{
  "n_layer": 14,
  "d_model": 256,
  "n_experts": 128,
  "experts_per_token": 4,
  "d_expert": 48,
  "d_shared_expert": 64,
  "activation": "swiglu",
  "moe_layers": [2, 3, 4, 5, 6, 7, 8, 9, 10, 11, 12, 13],
  "router_score": "softmax",
  "normalize_top_k": true,
  "routed_scale": 1.0,
  "balance_loss": 0.00259,
  "balance_bias": false,
  "router_z_loss": 0.001,
  "router_bias": true,
  "init_std_router": 0.0148,
  "lr_router": 0.000729,
  "vocab_size": 9953,
  "norm": "rmsnorm",
  "norm_eps": 1e-06,
  "tie_embeddings": "early",
  "optimizer": "soap_variant",
  "lr": 0.00346,
  "beta1": 0.95,
  "beta2": 0.98,
  "batch_tokens": [32768, 65536, 131072, 262144],
  "seq_len": 1024,
  "train_tokens": 646700000,
  "steps": 6267,
  "dataset": "wikipedia_en"
}
Below are experts of layer 10 (counted from 0) of a mixture-of-experts language model. Rows are named router (the router's row for the expert) and show model dimensions 0-255. Each number is 128 + 24 x the weight over its row's rms, rounded and kept within 0 to 255.
After each expert's rows: a language model's description of what the expert responds to; "comes after" lists some tokens at least twice as common just before its tokens as in all text. This comes from a sample of Wikipedia text that the model never trained on. Tokens count by the router's weight.

# expert 21
router [128 101 100  87 131 131 121 105 131 119 150 143 103 110 146  74 120 137 135 137 140 139 140 157 126 133 147 134 147 102 144 145 117 104 124 151 127 100  97 135 122 160 128 156  94 144 128 130  99 148  80 123 173 145  63 134 102 140 117 138 113 116 143 101 108 199 143 124 145 112  75 172 102 130 147  97 105 111 120 105 158 131 106 183 143 141 180 117  55 156 140 106 145 109 191 116 140 152 106 143  94 120 123 135 113 136 131 150 125 102 139  92 122 109 137 136 116 108 112 152 126 127 138  96 126 108 119 129 137 143 136 160 143 134 136 126  94 109 144 145 108 173 150 168 139 160 147 145 137 127 100 114 115 135 108 145 130 116 105 123  84 128 120 127 123 111  84 138  80 135 140 110 188 103 126 121 119 112 150 167 145 116 107 103  94 160 138 105 132  98  85 162 165 162 124 120 132 118 149 120 139 140 113 115 142 112 130  87 101 127  88 121 110 133 113 168  71 158  92 165 108 126 153 141  96  87 144 113 118  97 125 130 110 134 163 145 121 127 143 107 106 125 119 126 108 120  97  74  95 197 159 141 128 127 114 163]
Description: Place and team names. Start of city, region, club or venue names, often after in/of or in sports tables, e.g. Los Angeles, Port Vale, Kingston.
comes after: " of", " in", " |", ":", " at", ","

# expert 52
router [134 140  99  97 128 130 160 136 196 112 143 170 119  96 159 135 101 121 134 138 103  93 136 125 117 116 131 171 134  99 127 155 131 162  87 150 162 119 102 121 107 183 108 159  84 126 166 114  77 166 138 165 166 138 119 141  86 154 109 110 142 121  89 155 126 125 167 155 107 110 112 128 142  81 133 119  93 101 100 107 158  92 110 132 162 135 147 141 119 143  95  90 127 106 148 128 134 143 107 101 118  83 100 123 161 156  71 140 124 128 148 115 134 127 146 163 135 122 105 144 127 120 149 123 122 150 119 168 102 171 133 134 160 109  92 171 116 111 174  92 112 130 130 155  93 162 132 164 149  85 106 137 141 154 127 128 171 133 113 137 117 140  96 109 129 110 106 131 148 115 109 152 120 115 147 115 118  86 161 125 131 129  99 109 132 139 153 116 106  92 111  79 157 131 115 126 130  90 180 141 117 122 120 140 171  89 159 123 123 108 115 124  88 116 152 148 103 142 144  91  98 103 141 136 146 142 151 140 127 117 174 112 123 115 158 143 127 129 176 112 108 112 102 102 139 106 102 117 108 154 110  74 138 140 118 154]
Description: Pronouns and quantities. Pronouns and quantity words like one, him, her, each, a in $25 a week, plus coordinate pieces such as ″W, degrees.
comes after: ".", "′", " $", ":", "°", " for"

# expert 37
router [112 120 107  54 157  97 167 123 132 126 122 142  98 132 192 142 134 168 166 133 103 138 138 110 126 155 124 144 120 123 151 162 116 144 106 155 156 140  88 146 115 158 139 172 120 164 155 101  95 161 143 164 140 144 101 122 122 143 117 128 123  83 142 120 149 140 108 121 105 125 126 135 116  96 160 130 133 119 130 128 146 130 130 136 158 105 133 144  77 156  88 105 108 121 115  88 186 148 125 175 125  91 132 140 136 166 105 149  96 126 137  76 115 119 141 133 118 101 111 126 160 110 119  65 113  94 120 131 147 152 149 148 144  78 126 134 132 138 134 137  84 123 149 141 127 124 152 162 139 140 138 124 125 154 116 104 157 112  82 158 109 121  90 143 171  98  72 116 126  99 128 110 174  92 128 161 131  87 142 110 113  69 104  75 143 131 137 115 109 110 117 136 157 158 134 115 170 120 176 135 144  96  99  93 121  89 164  96 131 122 129 137 117 104 163 130 145 122 137 122 109 151 143 106 110 111 125 141 160 105 145 120  89 132 145 116 112 109 128 146 131 146 115 135 171 126 134 117  85 120 106  91 145  84 128 138]
Description: Opening brackets in tables. Opening parentheses and square brackets, often before numbers, innings, born dates or asides in tables, lists and citations, such as (5), [...], (born.
comes after: " |", " /", "\"", ";", "born", " –"

# expert 30
router [129 134  92  85 126 106 123 132 140 128 144 169 134 132 148 126 126 124 143 136  86 106 101 146 133 156 160 134 104 125 122 167 164 146  83 152 135 134 115 145 112 173 148 144 134 154 167 123 105 183 132 162 151 113 102 121  92 151 104 128 155 107  84 132 127 129 153 149  59 115 101 124  83  77 147  91 137 102 136 142 146 118 139 143 143 122 146 133 115 126 126 126  74  62 118 102 143 119  86 145 134 105 130 136 111 168 103 142  92  85 163 106 123 135 120 170 106 111 130 121 120 144 112 115 141 110 162 176  99 106 155 144 136 121  65 135  81 158 152 112 117 177 119 139 116 154 114 164 108 103 121 160 138 119 115 110 208 133 135 127 120 117 123 109 144 137 126 135 130 113 130 114 137  94 159 165 125  90 168 128 119 136 155 125 138 142 165 101 122  93 121 121 125 168 112 127 163 121 137 131  89 119 120  76 123 108 125 124 104 100 108 124 122  86 148 158 111 154 134 157  84 121 118 105 123  96 177 158 127  76 156 122 122 104 143  90 111 116 134 105 139 123 108 127 101 133 137 140 122 159 121 145 137 133 101 159]
Description: Digits in numbers. Number tokens in measurements, scores, dates, vote counts and ranges, often in tables, e.g. 6-11 cm, L 0–43, 7:37.
comes after: " ", ".", "–", ",", ":", "/"

# expert 24
router [148 109 111 117 126  85 136 158 138 131 160 145 138 152 148  76 112 149 139 147 127 127 176 137 144 184 116 130 154 138 154 142 134 135 131 121 192 107  95 155  96 123 147 174 113 129 140  97  83 132 103 142 133  87 113 113 136 154 122 109 118 111 109 111 122 144 167 157 121  84 122 108 116 124 122  72 108 139 157  90 161  79 125 147 140 128 150 142 100 154 124 137 116 131 163 122 154 124 119 122 143 106 114 132 100 162 114 186 138 102 150 125 140 138 147 139 111 143 129 119 154  90 113  66 125 119 119 127 130 148 137 146 163 113 110 115 104  93 173 138 129 149 121 117 127 134 131 149 140  84 108 143 148 159 127 128 129 128 107 136 103 161 140 121 153 117 100 172  87  82 145 144 169 104 165 122 132 152 121 134 158  78  98  91 106 141 154 145 140 127 115 109 147 155 154 114 143  84 141 140 125 102 121 126 104 113 173 142 116 126 115  85  96 126 133 133  95 128 115 167 121 105 147 142 117 118 163 144 140  67 114  92 128 120 142 111  97  97 158  88 104 191 126 121 105 190 106 123 112 135  84  91 143 124 127 152]
Description: Determiners before nouns. Mostly "the" after prepositions, also possessives his, its, their and 's, e.g. "member of the", "at the age".
comes after: " of", " for", " in", " on", " to", " with"

# expert 20
router [116 106 105  89 120 106 163 127 124 132 135 151 123 158 186 117 106 130 173 120 122 157 135 136 103 136 182 121 156 128  96 145 139 171 108 131 140 106  89 155 126 126 148 137 132 165 145 136 138 134 115 123 166  73 130 124 125 121 122  82 127 108  99 143 140 164 159 138 104  69 104 132  76 124 170 138 137 129 177 108 142 132 136 147 160  89 135 171 114 128 101 112 115 103 136 119 114 124 146 159 101 112 128 138 138 154 118 182 110 112 159  85 148 195 153 152 156 128 104 142 149 131 123 136 107 131 163 157  88 124 108 140 133  78 114 139 112 102 154 140  90 160 109 126 120 131 132 111 120  67  95 125 131 179 126  94 140 122 142 124 114 164  88 105 166 112  93 128 111  79 115 108 148 125 152 132 104  95 131 127 166 127  72 119 148 140 160 149 141 120 121 159 146 150 142 163 138  82 141 141 110  81 112 122 114 123 172 101  76 121 107  92 124  92 147 140 118 123  98 120 112 129 142 123 125 105 153 132 159 122 112 127 102 117 162  95 104 108 110 108 131 160 103 117 121 134 127  97 123 106 129 118 145 126 165 146]
Description: Article-opening descriptions. The article "a" and genre or nationality words in Wikipedia opening sentences defining works, such as "is a 2013 American film", drama, album.
comes after: " a", " is", " =\n\n", " an", "),", " was"

# expert 59
router [108 133 101  98 150 105 139 109 131 140 106 162 111 151 167 123 105 144 140  92  71 118 157 145  73 115 131 117 141  92 146 138 107 126  83 163 148 123  92 162 117 141 138 169 140 151 125  84  95 144 139 142 148 121 124 122  85 149  79 160 120 130 123 121  92 156 145 135  93 123 112 124 106 111 142 117 115 122 139 159 147 101 117 147 158 111 153 143 121 125  98 132 101 136 126 100 130 132 149 140 156  78 125  91 128 179 114 145  98 123 176 109 138 137 139 187 154 114  96 108 161 117 117 113  96  88 146 118  95 179 136 141 154 100 123 167  99 135 136 128 100 133 147 137 126 122 152 101 143 101 116 150 141 141 134 133 158 116 127 128 109 136 110 137 112 124 134 101  89 108 156 126 139 124 106 199 106  61 178 161 155  86  94 138 145 150 153  78 134 138 114 100 143 137  90 129 172 115 136 125 122 121 114 122 120  95 108  83 137 115 124 101 110 121 148 178 115 155  92 143 111 126 155 128 123  97 146 130 185 116 135 134 127 100 148 125 111  98 173 154 130 175  99 125 145 139  99 148 112 128 115 137 150 112 151 149]
Description: Sentence-initial words. First word or piece of a sentence or section after a period or heading, mostly connectives (In, According, Consequently, Thus, Examples).
comes after: ".", ".\n\n", " (", "\n\n", "==", "==="

# expert 58
router [124 124 109 100 127 111 145 145 159 108 138 150 110 151 134  97 105 157 162 172 131 158 151 137 106 144 176 126 143 120 143 181 128 148 115 135 153 112 104 128 108 156 176 121 130 160 173  95 119 149  72 138 151  85 114 139 108 131 107  74 120 104 119 120  93 141 177 117 131  87 138 144  72 137 131 106 134 124 158 169 128 105 103 169 119 136 129 164 113 126 100 110  72 102 114 124 133 120 122 158 145 134 128 121 124 138  72 152 123  97 139  89 171 153 185 167 149 144 117 145 162 126 120 109 113 116 151 157 119 169 145 132 143 131 109 126 137 129 127 132  96 170 108 128 102 148 165 178 161 103  98 129 155 150  92  87 155 144 138 124 107 162 102 134 150 124 124 110 118 127 140  92 151 100 182 147 114  96 101 139 181 125  93 103 111 157 129 114 151 123 119 116 162 152 116 122 135  81 172 138 127  92 118 125 137 106 181 125 125 121 144 126  85  90 136 127 108 119 113 150 110 117 142 111 119 140 146 136 127 105 147  98 103 123 137 131 128 128 139 136 113 150 106 145 117 140 126  96 128 158  78  92 177 113 141 128]
Description: Adjectives after articles. Descriptive adjectives and their endings following a or an, e.g. large, extensive, strong, uninspired, pathetic, often in reviews and descriptions.
comes after: " a", " with", " an", " the", " and", "'s"

# expert 54
router [121 117 135  27 130 120 150 100 163 125 129 132 113 120 129  84  93 157 131 148 111 152 138 163 121 159 132 136 157  90 118 117 121 117 132 134 175 115 129 135 105 128 156 133 130 126 120 141 114 111 129 159 150 112 123 110  92 108 127 144 124 118 100 165 133 128 165 127 133  93  95 118 115  81 146 110 110 119 119 150 134 144 130 158 117 116 134 157 120 111 101 100 122 116 142 149 162  95  85 143 134  79 133 106 101 159 124 147 138 110 151  94 144 140 143 124 118 111 133 166 145 100  85  88  71 124 129 119 113 122 150 137 144 139 122 184 130  94 159 137  65 144 145 145 143 166 128 148 157 133  86 118 159 167 144 107 136 119 139 134 142 146 118 161 122 124 102  97 132 102 147 147 161 151 132 156 110 110 130 114 129  55 117 136 157 161 144 106 170 110 115 102 157 129 118 137 148  94 150 143 113  84 105 110 118 128 106  66 123 100  58  81  95 107 157 178 119 123 118 153 107  94 136 164 136 105 130 132 132  64 160 138 145 126 140 108 122 114 140 143 124 141 124 139 138 145 117 127 119 159 124  86 132 152 114 141]
Description: Section headings and breaks. Paragraph breaks, == heading markers and heading words in wiki layout, e.g. "==Taxonomy==", "Career statistics", "Medal record".
comes after: ".\n\n", "\n\n", " |\n\n", ")\n\n", "==", ").\n\n"

# expert 1
router [143  96  99  81 128 101 143 124 136 136 164 142 118 176 183 123 110 113 145 135 136 122 158 159 100 141 117 129 141 129 133 155  99 139 103 129 152  90 124 136 114 128 165 130  97 131 168 102  66 156 129 159 152 116  91 142  99 142 122 152 118  71 111  94 102 148 129 106 124 124 113 117 133 111 152 135 146 106 153 135 135 123 133 143 193  82 129 157 110 142  76 118 101 120 147 118 156 133 144 148 131  82 124 149 111 139 107 150  93 117 152  88 179 141 122 152 113 113 120 134 165 120 122 101 132  87 191 127  88 103 138 124 149 122 104 163  96  89 148 145  77 136 157 133 122 113 117 141 159 125 107 122 162 148 132 149 137 156 125 110 122 140 140  83 126 114 130 112 128 136 122 164 160 108 116 145 135 115 164 117 160 150 130 138 146 165 138 133 138  98 135  98 158 155 120 114 138  94 189 145 104 113 135  99 164 136 169 101 121 127 109 111 123 109 138 105 113 116  93 142 116 146 144 108  78  97 150 170 174 102 155 119 108 104 130  54 119 114 144 107 118 137 118  96 153 146 116 105 122 128 105 108 171 116 143 134]
Description: Year prefixes, lowercase m. The space or first digits of a year such as 200, 201, 199 in dates and lists, plus a word-initial m in manner, manganese, mice.
comes after: " ", " in", "|", " (", " In", "In"

# expert 31
router [124 126 111 113 127 103 145 134 156 116 129 189 110 124 182 139 114 106 152 114 108 125 153 193 113 182 154 131 119 115 104 133 119 148 112 148 141  91 123 117 118 139 131 145 148 168 167  70  73 143 129 149 138 143 100 117 114 164 115  97  87 125  88 106 150 140 139 111 138 136 146 126  85 106 170 143 114 138 101  91 164  84 128 140 128 137 126 140  93 128  98 106 137  82 138 107 130 164  96 172  77 107 118 137 147 177  92 151 118 124 142 118 132 148 146 160 137  98 113 174  94 112 104 119  84  88 140 144  95 158 116 156 170 118 128 126  97 119 128 146 106 124 104 140  89 139 142 101 130 113 113 140 143 152 101 100 207 106 135 141 114 144 138 106 166 128 120 132 113  59 135 121 148  85 145 150  93  89 141 143 133 100 119  99 128 137 157  79 140 129 121 133 118 161 112 125 144  99 170 142 103 151 130 127 148  94 138 130 108  92 135 128 135  99 134 125 104 157 125 105 119  92 167 139 100 125 132 136 159  97 138 108 142 120 145 131 114 130 142 131 113 142 131 160 152 128  81 118 100 122 102 119 126 115 128 116]
Description: Quantity words, one of. Counting and quantity words such as one, some, many, portion, version, range, especially one after a comma splitting a set, as in one of which.
comes after: ",", " the", " and", " a", " Sie", " ("